From a checkpoint of a small mixture-of-experts model trained on Wikipedia.
Size: 9 layers, width 256, vocabulary 16384, 34.8M parameters.
Experts: 16 experts in each of 8 layers, 160 SwiGLU neurons an expert, 1 pick a token, a softmax router.
Below are experts of layer 6 (counted from 0) of a mixture-of-experts language model. Rows are named router (the router's row for the expert), gate (a neuron's input weights, with its number), up (a neuron's input weights, with its number) and show model dimensions 0-255. Each number is 500 + 40 x the weight over its row's rms, rounded and kept within 0 to 999. Numbers have three digits each.
After each expert's rows: a language model's description of what the expert responds to. This comes from a sample of Wikipedia text that the model never trained on.

# expert 1
router:498531489535500546495453526514534456524463485442502539462460502463465487498449442437432496497510459533535527484511488465549465445487570445465484494470453526467436437465471454446444466533440513453548500447510523571514501473557488479478492485551504447452448448527483523502531578515462439478460559542522520483447448508484444540496561498519509583556517474448520445533482499595529547526489485460590483513478486467545501532496539415492497460561509488461524459535497493535488523511557575498490542477409509544500479506544424527563479500535561543585491530496524490502459480424551508512545491582533545536512561514475462499562486439461475528504563507496633465464567464513542470471499550467556495473483481527441552471446557517533598509521474433497572477501465547583532530512529511
gate1:555523485422444484421472406515482561493442500480414485553538485484510485466484480499470497478480533505503528475531481498522517504496503553474520450545524482502494421448511543496518447513510503499532466450475534536507507550501515455467448463542500512563518544480537486449541503497499441416501473557520597453456482515529563504514513523471517547485464486475468513502540515475478501495441528471524578505530488508425549532500513511547542482529529536576429557560504493548582501550492475503491542513521533447538521519457529475482598561467589491509486518494451507531502547482551486526427563556401465480557455524466501486431507471437426520423426551544543491538475528575563459468494488601518599487461457454520474430546503474588446512504541529564452457464440455464472474504497526
up1:481483468525459500443449530495513557533516461529495585533502534489469544471483482457557468559527506558469527550593443448537499571538470505499484469469496485494448629530487566589564522470460471577476529424481461498479570489514514506523511466472550488549491544490557498478457419456494550489524480506446480488457548487436434486470496523493536409505563555595546535511458507484483502558514512541542496467522495552463557512492540557516537465472539438540523492482504491477485500533535496494557460402574496514518549539549492527460533494492491530486464474490479587547551509570459486556447495509483489478502532494385477514499542501533569472531555528540468492524471474558480492531416538425502424477495602459493530535519510472529430506506417543503500500580465469514502485481536474
gate2:546481477491477519492504505559418464488469475535469451450461570532479435508497485478540453565493478463470511538562528497449451590516563512467495539419371457490505458585502536505515466473509510584481570547538469437515525526506533480575473501479527471401509485476516474533513423508460571508419444550516544498547436483458543473434486497460510501520612511543558474529529503538469435503548472510534450499528548493527469459507461523532551483527459546453514490585516538561489494509452553500524499511488476470495447556542428527502507502504483463459444479504536538527395526550463554489504468517467518616507505497508523474488489481528470464476484572559544603475497528539498476519487398488572463532456511516552456520473483489470484459484561488465497477505487548505535478555501461
up2:466455520524498549462556468421488519599493481489488422473461532556501437524531520553489480537558468546439525479478569438426547486494449477499467484491567462490501592453528464428488456516580408514539525488529521579495516426553510525571579499465458489453444591505548512564529604501474508479497538491553480476513514519563452523506502571545571472603464499437500550439478522499528502544534465516492523488493502518467509489478525496480428446506511535494468572460488510468545419574428521542493546509526555538493473491529491415572451482482507498466553526537506496528521496558450547454508534457512521480532499482518464456481498559478534590552486455449455500488508485509551497539507474425460541494487475440495508531534529449530491524469449476491521540489475486459484510583530525
Measurement units, numbers

# expert 8
router:518487439483447472532455591483518473423493441583466566516524527499540554502575562418514586526467430501524446539543505574476468514524461440586519498501538430548512483499424514506464509497508572556488465492505533449510557578524493484503493536461464511561476461461530474530526480592588497533496515481493502468535467409567547551545538488475514497509509469519547553469526423548522416517552473435494530462523501501492458507488609454513544501540568483492471559509432562422515470525487519514524494469570479442475433467494531532510501518484515464474462468422521513493489515540482483428541504448488467505455422540519531515437498485503498527517529411479467520477530529526541500466563505513463511472479564531516494522461544540504505526455413476500490454519535514457551552434468523
gate2:534482450509461524460490512499527501513470480466505517507487516517512500509565523594479458489534465486563481556520518477475444509504535546473438517495556515518552479493483586543420541511481518580435428559421490486549543472524471496536474482463533472491394547477415544524415472488494503525477469524481494545538555537433520562528440483467440467491519407555550528473516538476477430451478477471516509488526569511491519536562482544552497503543529416548527566492633507413511530436535484477505479472524501534518534463510513543561551428417470434458479500501492467360485527453529451478451460474479483552554499469446520466430465522469500544492546506550495557526430495539540532474508498484549479513528546524515558480483546556455437533490492507520516518478444468462499473484500527
up2:488482557499521492517498495484513514457448588511485485439480527488490486508496580540523516537461515526526497501505512558476471559566442472499527512522514494471503443475492442468477416440480396559519483497391479556510487554473418509500469538460509484532530466571536529470447442530502481569546485496498446560482489450449501534482436420549444434456467428487500462505530461482538436467547467517550459516464478500574490463503534435477560526520505490442436473392516530538530438495480547506478440468511568473564509427549524572552526510460492499497426546556467469471461478492513500478449526465499475518475464499497513484539435488494509442519461492545550443496556504547512547482416571474499437515482552525547604453529558443479516586544502494525502568535532504474507528524547459
gate3:464443521528416509556580492466549484528503423509480505489489519438527496444562439481547531484539526540523541515498527485477490508500555552476607472485464476550529450526496454566498497517507467531533524470455528497552510461548546513500435461508496540544504470417521559526480479440464493536508530515560457521409456544505459538564531518479488460430490485531516549407474413503446538443535574436461478483452532522544428462495436520514425579565506502595540461527535433421484469517494418481501546523535524515593496467490481453533499510502460485507483487445533536530531485561449525481513528519527480467511454481500521508461480558399488513427541534472489505482443502510540438487485517522512525445579561444496526492493454464505455450517437431484485525495484508534480599467512493
up3:532445539492481478438466480448490452430435411495493473422434442487491505507482567458462551553436474563444547550516436445511531408505455485442525499502531479567478540493494478479527542548487493465439538462558488501468510511452532445480501492491517561500583497473577492504539474510482453476504549485426517425496497520458522580516469508455543499522494505486488427564537497509505528464519449555518561490562494511471457500519541582511488489490495460417435574438469529563470539525487501489470498523519462599479556498472455476504443437518532493564510585489547528520519470501502495434522505469503562479532454560477475466544490486484510424470502478536557486588482444423550565479511497489448435450497429417545495439525542428470504467527559532549493495518503457534501530503516483
Proper-name words and table breaks

# expert 11
router:455450492549443469435481513512517492580547542550555465515453517466554517519486531489515519522559569489440506436480438523499486505553506511457527477490500545520556562488499448451484501494575505437424532497537552514642491541509444499472499464494502445532429545472459464466416535504373512542522458534455512474493569497527482555570528454516411495514466534450483581496518461509519463480460502502516522540539491519540543492569513548544462597485448488549475494471541519514516492490492441512454481491479471498454575578491520524482585511595540477444559507510542501485506564501532477510502552502556474519539527522520507499396485454481495494528491547567455492495512531436502513492506565500526499413531450513487469501480505560489505490596586540461455452544481541524482491467514530
gate2:508454489503444571414482487535565503511466551520492522494507462554475538413471481503558516513495520509499494497463461530509507455531503516431522495473518572452588517522425516546509514402524538532437457505518535439464469507488470476545502436523526552526555563537599519470539475524448553451507469507446539434435564536429571573537495470444531485474492522503474509479456486567467517474444510600486505542515534549571516470500508487540557501522496483575441490461542555512414465493459480455472533449523429540449471492520477498489469514480515464464438454474541537469491547471415496539513536466570477464508545532516473476488476427493502490553473489493493565529508480467511497463486460520456435443516429520542443523522551480434458525542474478482507561438493407434574516534560515
up2:508428486490510561501482440477451549514526512514535498462472470462482453522463449512551505532421572547511398532565516484585543550519433510487514594502431570523472504557560597485504535479532507566488463478473479525459541504499529402485582475465464462498542554505493540530481521521474474452545432546428528523533553505465510473509534478477484491538553541506481545433524485500437494553490541491497510485479489493543510507519461455521512523502440551537494537443545560556589482456600474502497531498513522515447483485491524558503517486511462498550473473506472410593466551516458549503578492612528480508496453501490488482513518470543470528579537539520476544514565473501438474418522475502514540514504506491483484457509508595436480588498477476516512496498435459455436582497522517
gate3:528482554519473538531554434520457469540487509543484485533507561522519427431470483528536487510547515408564495475500496543441508506497488555478500623451545490558466453500442521577554487522484565559457449505548495451474551504534477494480451436504544432547509470474538522539508533475508454488405499486458504516513449413506412466501524532544480513547551494499548525469564494522562510490465539505468498450432509524459443486555463544466536497503503553554455525487472423479538473487486508454582479500484466439494534416493427536423487481521482520530433453473500477429490480502521380510580535540467492496483491545559529535540473569508481379497494479484547510549517487492469582533513562453503530463487490543503489514576484483465524504539550462505568451473505490505439502517460535
up3:481521515469492450502488582461588478577476426512511521479511438501554472514476593493501490528527505479493464430513521467483448494576455518468569487480495515537474480490512525509388484518491498485510476509503536467529482494471491509609508509464592553557417507456521487419560473519492436420525496501478553547471530474487457492498517468514503484536480500424479545482481434524524503480448467506476482522500527538437611495518553501515431467485401463520388531526515511544432514468476531465525514474490524491527505502465502523470514469546441496569525449529469466492507502485499568486529536525476456430533528502538459524518428493539516435392411549515507557539538502492528557542534547480541538482494524546508495537495514443482561459426512552537527472455535452529543454623474551
Infobox field labels

# expert 15
router:462520565438472477541469466608545505465468507608416468547551545476493466503505494414460422554444498572563467499537479430503472491491497517481504517463474558500478501493523544517544525497533515458489464439437556450496435542464544599539503484542467499520576477533528475522501464477481503445560489467451541575456518501467504487463447544452527533524482446454609465453527520477477529462539582533487501479460467482525505488497462524445505486563490461495543470509555551504465486470518509479500533467544548523540448461560574489473493488505438471491502480510499459505541526522462453473451516508478513448549506500476410529481594519529477418549488577508482540445498519528469557486545478541420508595482493474424421435442510468497501431517489470465480528497505505490414483512548495
gate2:465566480518503549511491439455499497423562480520511551473562504486487470491466464484476513464504518488523575508556538445573584473513436507493527478537472510478498483479516515563498544510456522493499503457577466450526506484515570488550472513528472467492599582540489530490485526535482552429464537483497513535509448534441489492483443392447499474469460499494548490492469485482505581513478486528480462514488489491473480482531499480539544476514442530530521444502550489508478439487584495492568565545551512454549508511519456466531454540526504485527424462527516466559575472424437550600507550487459533547537533490577508446540503509419451475391456480436512460475437548537458555486513460514480561535460432461463496407532517473470516525522509588510574512490466412462465479523462435
up2:476503512490525529545485481507390422526529549434519491452497511429451497457498545465554475478577487508461525582510546515513477496526448548457568545420506486516487489507548533471538579521522552510520442455517524512456524415522510506505439564496462474436553527478515530533564518464496503531569520520552522533483509575473495483507493438507540528454541523567484460587530468495534560492511546381430520486498458532516419489526551488500563501493479543499468482498461529562392499467568489457468613493466419464531401496539482477538495536482527509482554495504481500487492470494444541521478472501484596470478513540560483435493500554506477544480493479493557469451514552490525536453508487519458419484522472515485501591492549561448471452480502479487587478460500499436489458513554485
gate3:505467392491455537458500470541490449493514509486508541424530521507482435542469486463524518445460534495559578470515571532495555562567430518475500484542496465527469514486494429547544514555547558500473498469556528468540479596595508483525532515530508514453518527478486472534481512415482535526568492504544432437471519490484457470479446459504540505510524497508488465582540529494479512478449386588479482500430534570481548494478507532549598523487464584547447498449527550569506406511576553534493548462553560495499559528504470497494504539513553484495545430511551447507523497506501514552486524453485498484486519545508465420581498475505541432512489500497478437529489434522514496595475570484500525446562478543485500495569487500475477526501560546496553455472515510534523513444537474
up3:514498499463498429439496529478542482495499471485497500498448468579496482525477560486490439493575546497516505568541506505526485441465501453553535466490538477616525491521452452455471560565489458549478491526455538545473503504529586511490531482460588559587490491424506510511501524464462426463540474462485535431477533475492482492491460525631489600479473565541431546503555521509525516449491476536547544469576500517472438484563541496526528514497494542438417545474378490488527517503470553429540495555548525568509517520489481531443480525469505431473505467520519506406494569474482476486536481510537484479557562528490555552455418537521493550538439434557542481475494463460497514552531523443429528494543538486512474519546511505540465522496570472532532474553500502528494531498520523
List conjunctions and commas

# expert 10
router:521513470477481518516444491447541483557528499497544486549462500427463473535554532531521518483482494498477496531439481440467451469491535475422510535576521507494506517550432530548475439515559554578521484530478487439532474436569485443509506519591487593485538497448513515453518414461522530477569484483503466532549486491460583399433488484488483494466507532545486453427556540507451495538479595514495478513561478497562501490499420476501495451557504474477445514478542504552545598538488510442513509583522514502529549510497451525496588505407553546518506454534528508412527444533493445545514470433485515531511441599537414536529562536516494509480495462490467468516508494540450477490466509442477465512474521433524538531514518448514537540487529531445533549442467443492550462523534455
gate0:508446503530496505494489493467517471580477440498492510524504530479508464438504559471536533540568511504465516539483497555484539461446558419460532417538564506508488506475434476471499525542522541498511519516419524505453489526557446456528459506487481439486465515496445548510501507532482465539541458571480368439546422510506549468447548539488418535445543533441537516545526431510587430481416551538494500508475488450502539522464517457548451545505514527501514486452450546540449495494460493499490476489483476559491520514491465537512484565496465491447532461458507526498514537570500514461578444489546504574497592533524454511456430536473488458462437476464511530501493489570614438572575574506531539560535453577503465528496485543492504500508500485542524439460536490476544465458438458
up0:495414436495468478534486517495475549473589498555473440546423566494533509552565569464503518488527529475519451461474558532454503460536496624477530512527510495531461516477496507484498495488505492476498519590412506474520540485449534478531454502500510575442507500519555401465503546478433476449519465533489550437416531437518481511491515551562477527511432539599490539543456450515450498541514503499495504349530457501538503452494446512495580499537514477475560472565453518489470539444564451499498506542521521469489478513516483482497506456483543500544505461499482565502512561514467451470407474600535516534464452539515486470494483532492498510492465547458464513411467508454470440488518484489466484526588511547485519528453518489554439508540470451437501563468480550522515568475521517
gate1:533472455459601513404474513552515506485501499479564485493500508526487532513502456487524434552514513549543481525547556469559546462394506536493516479534474517506396554538521526483562507498439498497486533533475547539494441451462499518465464432563452459523520569501498546497492451471432525531441529504473514480551461573445446536504502473464513451497515521445459509488480501533515440559498543560473514478502552465504496485513500538547530458516500470540491502551510544524493540481457508571557570508503462496510542393451499498462560539480608520458557485457474477526400475460500381556432469489528463465499517541483414476441498550497530439419525510484575446487479557534556480522496470419500496496453468494518482452462500515498436528490518536434448568479480559528451523475526536
up1:525464491462473538475533529490561474461576530490508482436483483474513526506469503489466441563465480553469575556566508488539527567458551502477525523411483506482501477497508535501524500458454585463435521493497509462525396493472480487496486485458494519494468490540461544513530559511446467540518500520463561420480514499543562502497484521508500505503535484523495473493503511514529531495544408448425471526499598497609512448456521544488481445473471488463494503535498471513536474469540487484563457534593476492538523480479497507483520536543475475513510448436415524542445484553519471538531477586570489511473539491531567389513554587517506548480502502368516553527494510504497571419527468483505560536569540402505450493540430455520514510544472542441497468492489592491534572453530487
Objects and pronouns after verbs

# expert 14
router:562565483428486522449493438495486474454525550501502437419510534493504496527453416506543453518530562474469511476529568519497562474465479526549560541509462546522543463487521538552544518433492474570562566478541475454517463505547491481493421511453517528557533435455551472513478477522558479538495516397493572450508472505502439481526459480513528520528494537522498488404503519496482476473551488470505478507500509580493526489511456484461568480490498568511550447532451393520438520482537511517539484465527459477524524476526420536529462504441441509482469503498505429549492505479552537553438513484538474490424470462472534472557559493559564523432485499484387502508478403529422569487523496418491581528562512476539523425542507508545457498502521557509517572500532536469514473504556514
gate0:456538492553589525471487443466515495510507414591526447520453522535508492433530519512456479490487499530414495470519458503495517543489471525508584563477524502510441516579463498521495509579502536503464546475549502423379536501480500512514581540533458494505489494520501546437510483504539518596539471497471460494512453518522529560513463538526507501475476559493511519583487417485491465480452429461489489464491419469411458518514541483539514489490452461559479641517487435464494535414482484382507506516475444489464509495517497505494468460552484477497516478508494464523468426519530470498489510560494473489494501411419522516507537472495482462487496552442601555487464545486491534453506503507516486453518538532536443512503497599438579512583565524537494515491443457518499473460484498
up0:509471468527474557385505461539431465410499434382482469513510476483490464507478458516487501515455450522494427538542476491471480424469531554495559557459474419477540489487484435554568605539505504457521526484546539532436473521503543518533491506565471547496483451523532463537568493450498502499508475525492471528501493495492431508570503536463551524501489620487510519490492444483450451464503509503525492481460447499433442574496475490488422499448495511535501531474445508521487473502467470475517439422537543498492543491517459475561470515557515483532437460469512463561487510435520499491497521489485460468508556503472505542483523526511537476524473552499522463502445553571448479515530543423494580459490475561566521545544397495421575420508503446441539581518464512459511481494551458
gate1:498558475435541453520500467551506490524520539472630464509493429452512405462513430477433478472531461515515545478535517495510482466473504485503456481422536526537468491483512524483503470530490472546453517441504488585555492552576465480582508523555524393493507553434541434449457506470463511507470502508514502560499486527510497488428529574483466464440477469508446488499514504529552543503493515430507507635507476512493472400566478512519594441524525434470421565525508463458534515477531569511514575517472532497494508502475478559473496528508525468408489519516489505484531547515446457497525517549489528502541427499496527420466464524437432418523493480556506450455516504517526471612500505506469461478519512561486483503491529533458493443450444476516496562560511537500480556458513493
up1:528490516466492470467482515517427486460469510491446576478520507483481485535476497425540501435540523461555515543510460447503587516475498495428414518495456557414540474515512491559475529536518516471521526503516500549581418507556527523513457449557525510554486499533438475466474420445551458542497552492533549491520482458494470509411524515566485482533477456422579479537501520424460550515526470536411472562392559454506502580541483533469478521536499517516519470540393526578566483527481488484482521544482428500585505509531539498570502510472530461466484535563532548480492483519470498516518503429581401535484488464460446507476542507543492494490436531396525517461486491514442542501550557481520539446422489512492469532439509482513542506492478438460504467496489492466463501540517534
Foreign personal name pieces

# expert 6
router:519431470507519459456600471472520514466499540514505454544513494499465515443502526518466473499492529499461388564536525501465526480541470469552506481538497518479502555588455478406516543543522542479551450575500527544431488476555486478447505584442534495501490578507549503465527482538522549495439566481502441512466463457447524462471544568557476496512528541512514534482479552507473468462477512465559468470507483434485500430505507555508496567530537468447547446461482463520523533512492481439427562536619600538548497507543507531584560473519480544544482463505486560455530425510422530449509510487446483548576529455524536477482516554606524430539518482483478506451482516532522441521502450470444464515453428448524493434513530465492476476476479540519472512553518511548461544502502464
gate0:523522516509499452514523478487453448559517517543516478431441483507494526463468423477472440449459506473523530499545433521481535548488555515487511502456545532521498492500544456445477524494459486425541503545456439467477470487512478565518466502493562467429505516549474487431480505484552513497491532517481518503504490514471466531400565400467438524446617513499507474520536434469511453540548485584426470554534484585524460474526541452495519491613450472518447570471480472550460533450507469487556486519575520440517578533543487448475395522479513469484535503518557509381463515476553477453519508442523447445559496466530451458471524486421497494496539541551490550542465476523482473520484498595504561498465543506590506555505509509511509489474522562465524506466443493452464540512544485
up0:490464506505530517493463448459559514471500487545517425540448508563484543527536420544595489495454401483465508496528492486498505503508475568517510475548566477446518491443551420552468432548466495510430515482541473447451493485526545554543511461490517565523476488472512559505518499477550480474521439475573472549450489557550533466528507507513538478480492451437426461513520586498498570492516568472510430558562540492475449536535434543508469519517573502500523464537451513495509468495439457513441492525509574434448448464520496552505450483475484580526490518492469481507526565563477494510499450532492474519490563478530497441573455521505549478461481474421469412479512442457448499508496457436523472518411465460400509486495579501553499435455504550513472495495526503559482527467600527
gate1:458496473469515552575553487461500493484449545510491422494468534487452446561494482518497419496543496462497512501447519542525471476502518430551495501498438535542568551527517489451572493523491522483500529552503544437524521497508446484485437481492507591420523467459523531443574470506447532470479509505457498443560485418484499539427508518520436582487515515535488501434557512564573481439520476514518496526449482483497483505516539456510553486583434425438564417471488528572461482467438538468464503579503483483421426491546518498498490370560541524478483499464445497519499480544505482432553465506485522520526552584537475465517553451517466511450505527549485438412492493521487485524456490537430497448485520480532499531399512514481473455495520531545560520496487538499521485472402509
up1:521587512540511424592500491520545523455479486533537489449518495473459457523558506471498509451438418430490487512541512492506453538517521496522547467523460475468529485501524476491496484502493481490469504492547484491448520458550514501476440477523491608560580478446519524511466483464459431504487444512509461510519530478588487567430501542479471463622493481536569482496436496496622514572515420502476515497526521528476437477454426557473547489568509512533518499458500444547520463483497590477467509474488487471486443446534517533551509546517509465535605523496453569490513465569551528518553493450573535553508563508533528536568524495522470514435508596520445517463530489519439504475493492537514477471438438531438447456474499482518586521464448522478515498462404531472469527499513474
Common nouns for works, people

# expert 9
router:561482555491498570464508501529521507496501544504427491530511512551450467578497527533475516495492503458499524552537436512593482445487444519460481486558568492507487486508546536572489476544489475443543457495485482504531608518487484583560470491414517498433561487534537496462519431381402495502500479589492505492542555516491494389466474439580524522495497489536456571509537510460483500474561500499544457473531444464444500509488528455519560506494503516569456504507443478473529504545560500533551517491465560564502496472533520467476542471577446529500507563511475510467467447571456534489400498488437465435484490502550498452556453507511554538527523494512445478486509518525510482477478589598540487496484506523469425486483493530494496444515530469450465520414492523430570489545502485
gate0:503454498476553529458520504525497495524431488556482448529441490421568493533538496534410548602459477479528499453553495482495557478453526459568553585530499463519483485504499478466509486445492479464519489481446474541525535489458535471469552501512518510519480507473451562503522500591500500540523462513483533530424478467521476503541520513445447509496432444484476556429467535466517478515552529580498469453436481606489526478576469526517504524517467440483456547487528493555534459417529522438455524492458527501460456520450511498449455471451476537539589539487432612503449494487468416523549475540554493440483471544435538473482461433488531569527485489562512548514530510477536514500514506506553538494486475599567439504545501550489569534483535578501517450587471517512495533567521524
up0:479476545476470541500501507517520535508484413468511507560482550420552467493567524551416474557530519460507477473492502521465498513455510414483552463475502486561547508489487505502521444505544548471509487536446449511463554500438541559477502508477497524477444511466497597554454495468520486432440469476448397488421499413536490511575496565451499521497483515493484498489486504482485497455573561493532545441510554496441499538481521573555511462479539467501489524420538473555445473455409512477528508490507451443444519515399448558460510468461420501525486465530494571492542519477460436608517461508451539436422486524511510543443539491495530518469480496479529550462551530512492494498518514494440480451490505516531404526525447527376456492478548530500463509461532533469497482570556517
gate1:516543486459515473456474493481470554557458469434502500485489477496499529521575528483467425378525510513552518517621449552456514506447522475531521526507428451516432571523412541491469533478523535515496532481506478535578480575475462487551471443531487535443594550509545538542501470535479477481496481554466430475474474569511472548460490511473425517508510524495492506503510416483464482563505489487541532489491581588436541470518513504546527543459492485491495541529507523393460492466417555474509452511537510499507565472499521504585489554503518443380469514491465468472487475502482444518477548505483480419572505461494555464453490481421562528477551560520559494519513516539479515524438494511524533477482577560482501492550452468531551500480468464512493541472481487547460523456558568
up1:563477463501460491530540469506484516605522530479546531518565494493487500421563500550507473509584436476462445492481508563489558500510559556522555470471552477543542489532497462542539543552479438525496472473554497495496527462540536485528525492461483495497532514519482504623495525526494478485497554515503515489468470457514494467510574528541488519577577442439472473553545590503573462502525579484549390460560510465586450493489558429441463518493544508476489536592443537482477487433468475461542468502539514527523462470552555510504547540530470551485497491519524562430484542488489478546531479468461501491463537504509563466477477415540489526468535532524506494440551553471515470576544530538490514535494551519512492520497518496504568442411480455445506386449483527544454536451513455
Article titles, pronoun subjects

# expert 2
router:468551509492528518484518526448528466454477487485445529513407458472543465435428483566438503558483496549533553527446499519533585582473509512506501518551518480408475503472516475529526490429465445516418527442486441505472530523487554489531519424495466454498456554512491481556515510528514540512460485466528429574518568442540507460544460561462507506445535523500457502530488480496474584474531429473500468539415503467491513479462509511483508503419486450470558533453504539496492462458463475511525480474486479429417463438436503449487483526476517521564516542437486479472544503506481518527593546544541541495412480450445437451487498538529473511517485421447537555545510498550516511506517527483513489545434503499486459586476551459474516505544536591531422542561561431461570491541493476
gate0:459507543516514468500527485502460483557494481544457449331538545480481470530451386479457505527474478533462484520518509565475475459542506468510530469563487502530544540482449508511540485435574525536535512522487456506491543510478479468475578454491480515473502516542455534521448486485511408527512537507374523433486447490512467487542507450556474520503514533488569514536467480463542499508512554558468495560486538449496468474563488551492457487531501476518427499524486482515473571539516463481448494543486537522569539491511491490494588537419517515516490546484427592479487499443525440554448537484481494544455423471493470484502457412524420435454460489459539538484544476523468541450495481479595517598459507498490483550522478450440516510437495439510594495514483494501455476513431474
up0:483442536501454479522503491477503449531453498466472457487491454442511512492487501589510454482507512486558490545488537530429450495473447442548553448492548456502483574511519471442455466488537453583529526441488498463449518584479501498538577580469444432468572485512467473539489476488518554499515458456482540535471461516554460468546447449456514494437532546491479455408518510484552502488563479510518474430359564418516500475500547515519475506493465499468522501508524549469445462483507464467469482530486501487514492515439564577459457465544545419444479462460519542512511468432462512512477503444524510531495433483541436484512517442458460507505537503430493503551501405561579515522487440532511525496471571512563442476472484536400449466497548450506479447498443462476511467505457561
gate1:529504517503550544444545490463505540520484496462531508478496511505538482518505533481509487538441418436446530425492500523481457489508515526566480536546503518460566471516508499600522633490492539562463445474470516482489533571473466484526478485447511522528511434445560508491472491520532526499492421508516456487485501556559576495589511516455501584496465535450511492550530482540553574478551534476493607506482506579556515488534444517489502515492496473513523466476482492436432559502571548480456497491514426526463482464549520485597495504502513425540532536454545502544441558472522494529455491513505539495455506494510568505500429476500508527549523491473510490450476536542517513558548377409455512455490594491473498475523435520489471520452592527498505517484478395522545482425560479
up1:497583483384483440465462524412482470543434533485535480465473564488517470572466539583569473539508563487432505514517569629470485486511504509538538528487525511517488493523517500473485478451525501557519485408502500482481458509484568507452508487537534436441501460529494528499453544515469483472531431515482529478461516476503446483530465437441523541499489497466481551546492524491451536508476465518512516511504483409479544493390483476519528538496535477501541441537501480458475489443482486544492456569510485470569583494456455509496513494410508500496475576532468485458476494509568489483512387470507492447539509562469535567378505491453548494516456526482495407481449513482484490538511534489468540499560515442533587487572575511450481496532511540478433539474514563558512497548487491
Taxonomy and species names

# expert 13
router:514521508443504440549521454448500505504488558497504517484493458536426472501511466481557482533474545459427507474530556546495425449452520460574508459429541481506479489481475466430515504546459472490519506433494501501395480489501526414466563461543484561533553539488571524456497535479491479551468484508547510520484535495511558463439539532488505495516488488501494460621500529455549496555455509511425506517474586484494532524447478517490456442492499519563477522579592555456520448559523484480544506548455519499536480525499542408403459504507471574433448511511476495537541516517492494552445512428485518466507500471503491484517507539470456442489446484458538536580485514404501436580508449534547446518590536449598489518513515496463449491491549456501458534461501536559446521563476492
gate0:493513528481564559449497482525542500484594457527547460492505469528538460535579434534464441528494494481513477516469509533523474467472489455487560455499468485465517497502494529474573521528486438533469512504516526427487503449569532429506556480534444439499484477490533531488525481551494459552535481497563529564483525545470530452478437447550554545465513562447436472544484458422556518483598495479496448484456487532490458553481524543494512457487478458502473537564538471518540506487446480546544493478461531510508471479514509434499521558622479477468544454505506488478506572447473499450482561551530600399530546516460463456445531564471506445524621450556437483475549496528503561550490517475462560506512604522549552482536521582560474518513483456552489486493481502462543518534470516
up0:525470497539527520516538436523541415554536530492546501459468547525492513465477481490524478514438565526507509538538508474516524516457433492467414511565484468490456462527572485478481450431426468490363451484553472562523455411532506510512485551470499430525483477512495485517493448479556591522526562525506505544502462483471492459577506390457593441465480468514455419497581589548502464516467499463565474559509515526496464461512565513484512452451537444495460479497420479471481463505469561528531443642491562533512511519510498504480554474509469434484474435491416461446493461526509494554534507476516478500543468501467492560485505543509461465509502513495510493475539536553564484491442530518492433538514525562455463533521541509466458472539493486493517529530439548536450494451509492
gate1:544436497539484572505550507542471506491442466571478531484445530514526546544530488438503544525478510480446491558476497501484475446403486541473395500503540478550512517446438483459474533528549556469465517478507482505443481491485420501473525525548443613523491543432514579535526514489516453492549544501443452523478488512408566640543466512490491503588506456452482459506487464469550432588472498445496492470502513490469481478521503546518453517469527481534424525551523552475459457492510475512510558485471560498445526511543511490510505563540489521500465504548462498457465480510517509478474492462552481560493435472476477511514523473397450473543423530514479556472459567498461541517416498528490458447429434498509547545468454605435479458534523541506504558460473550488480533508463508
up1:505527523449437502495494544579557499543549473506526488524525458541445524493528467475497485493424528471519444472447466494478548547499517538417496513525516519532492540487513502481549490499478455530462544548515565546535570487531510505534478506490490399504526463472471448512530492553488567540524508434498533383526536492492475517527484551497461422541474543492528440507487478502450516459496510493514461487501512481498555448489549443482482497420491425461577518480531512482447554465631508547562452571550548476554491376471540506439496496534473508597491469502560592425508485524506440530545505530378412529539522483516505570416532556570534476520451536485489551482518500507460452479517504527477492496504480531473544540483463512493557506495549479512467464479459433520425468474524466
Foreign name fragments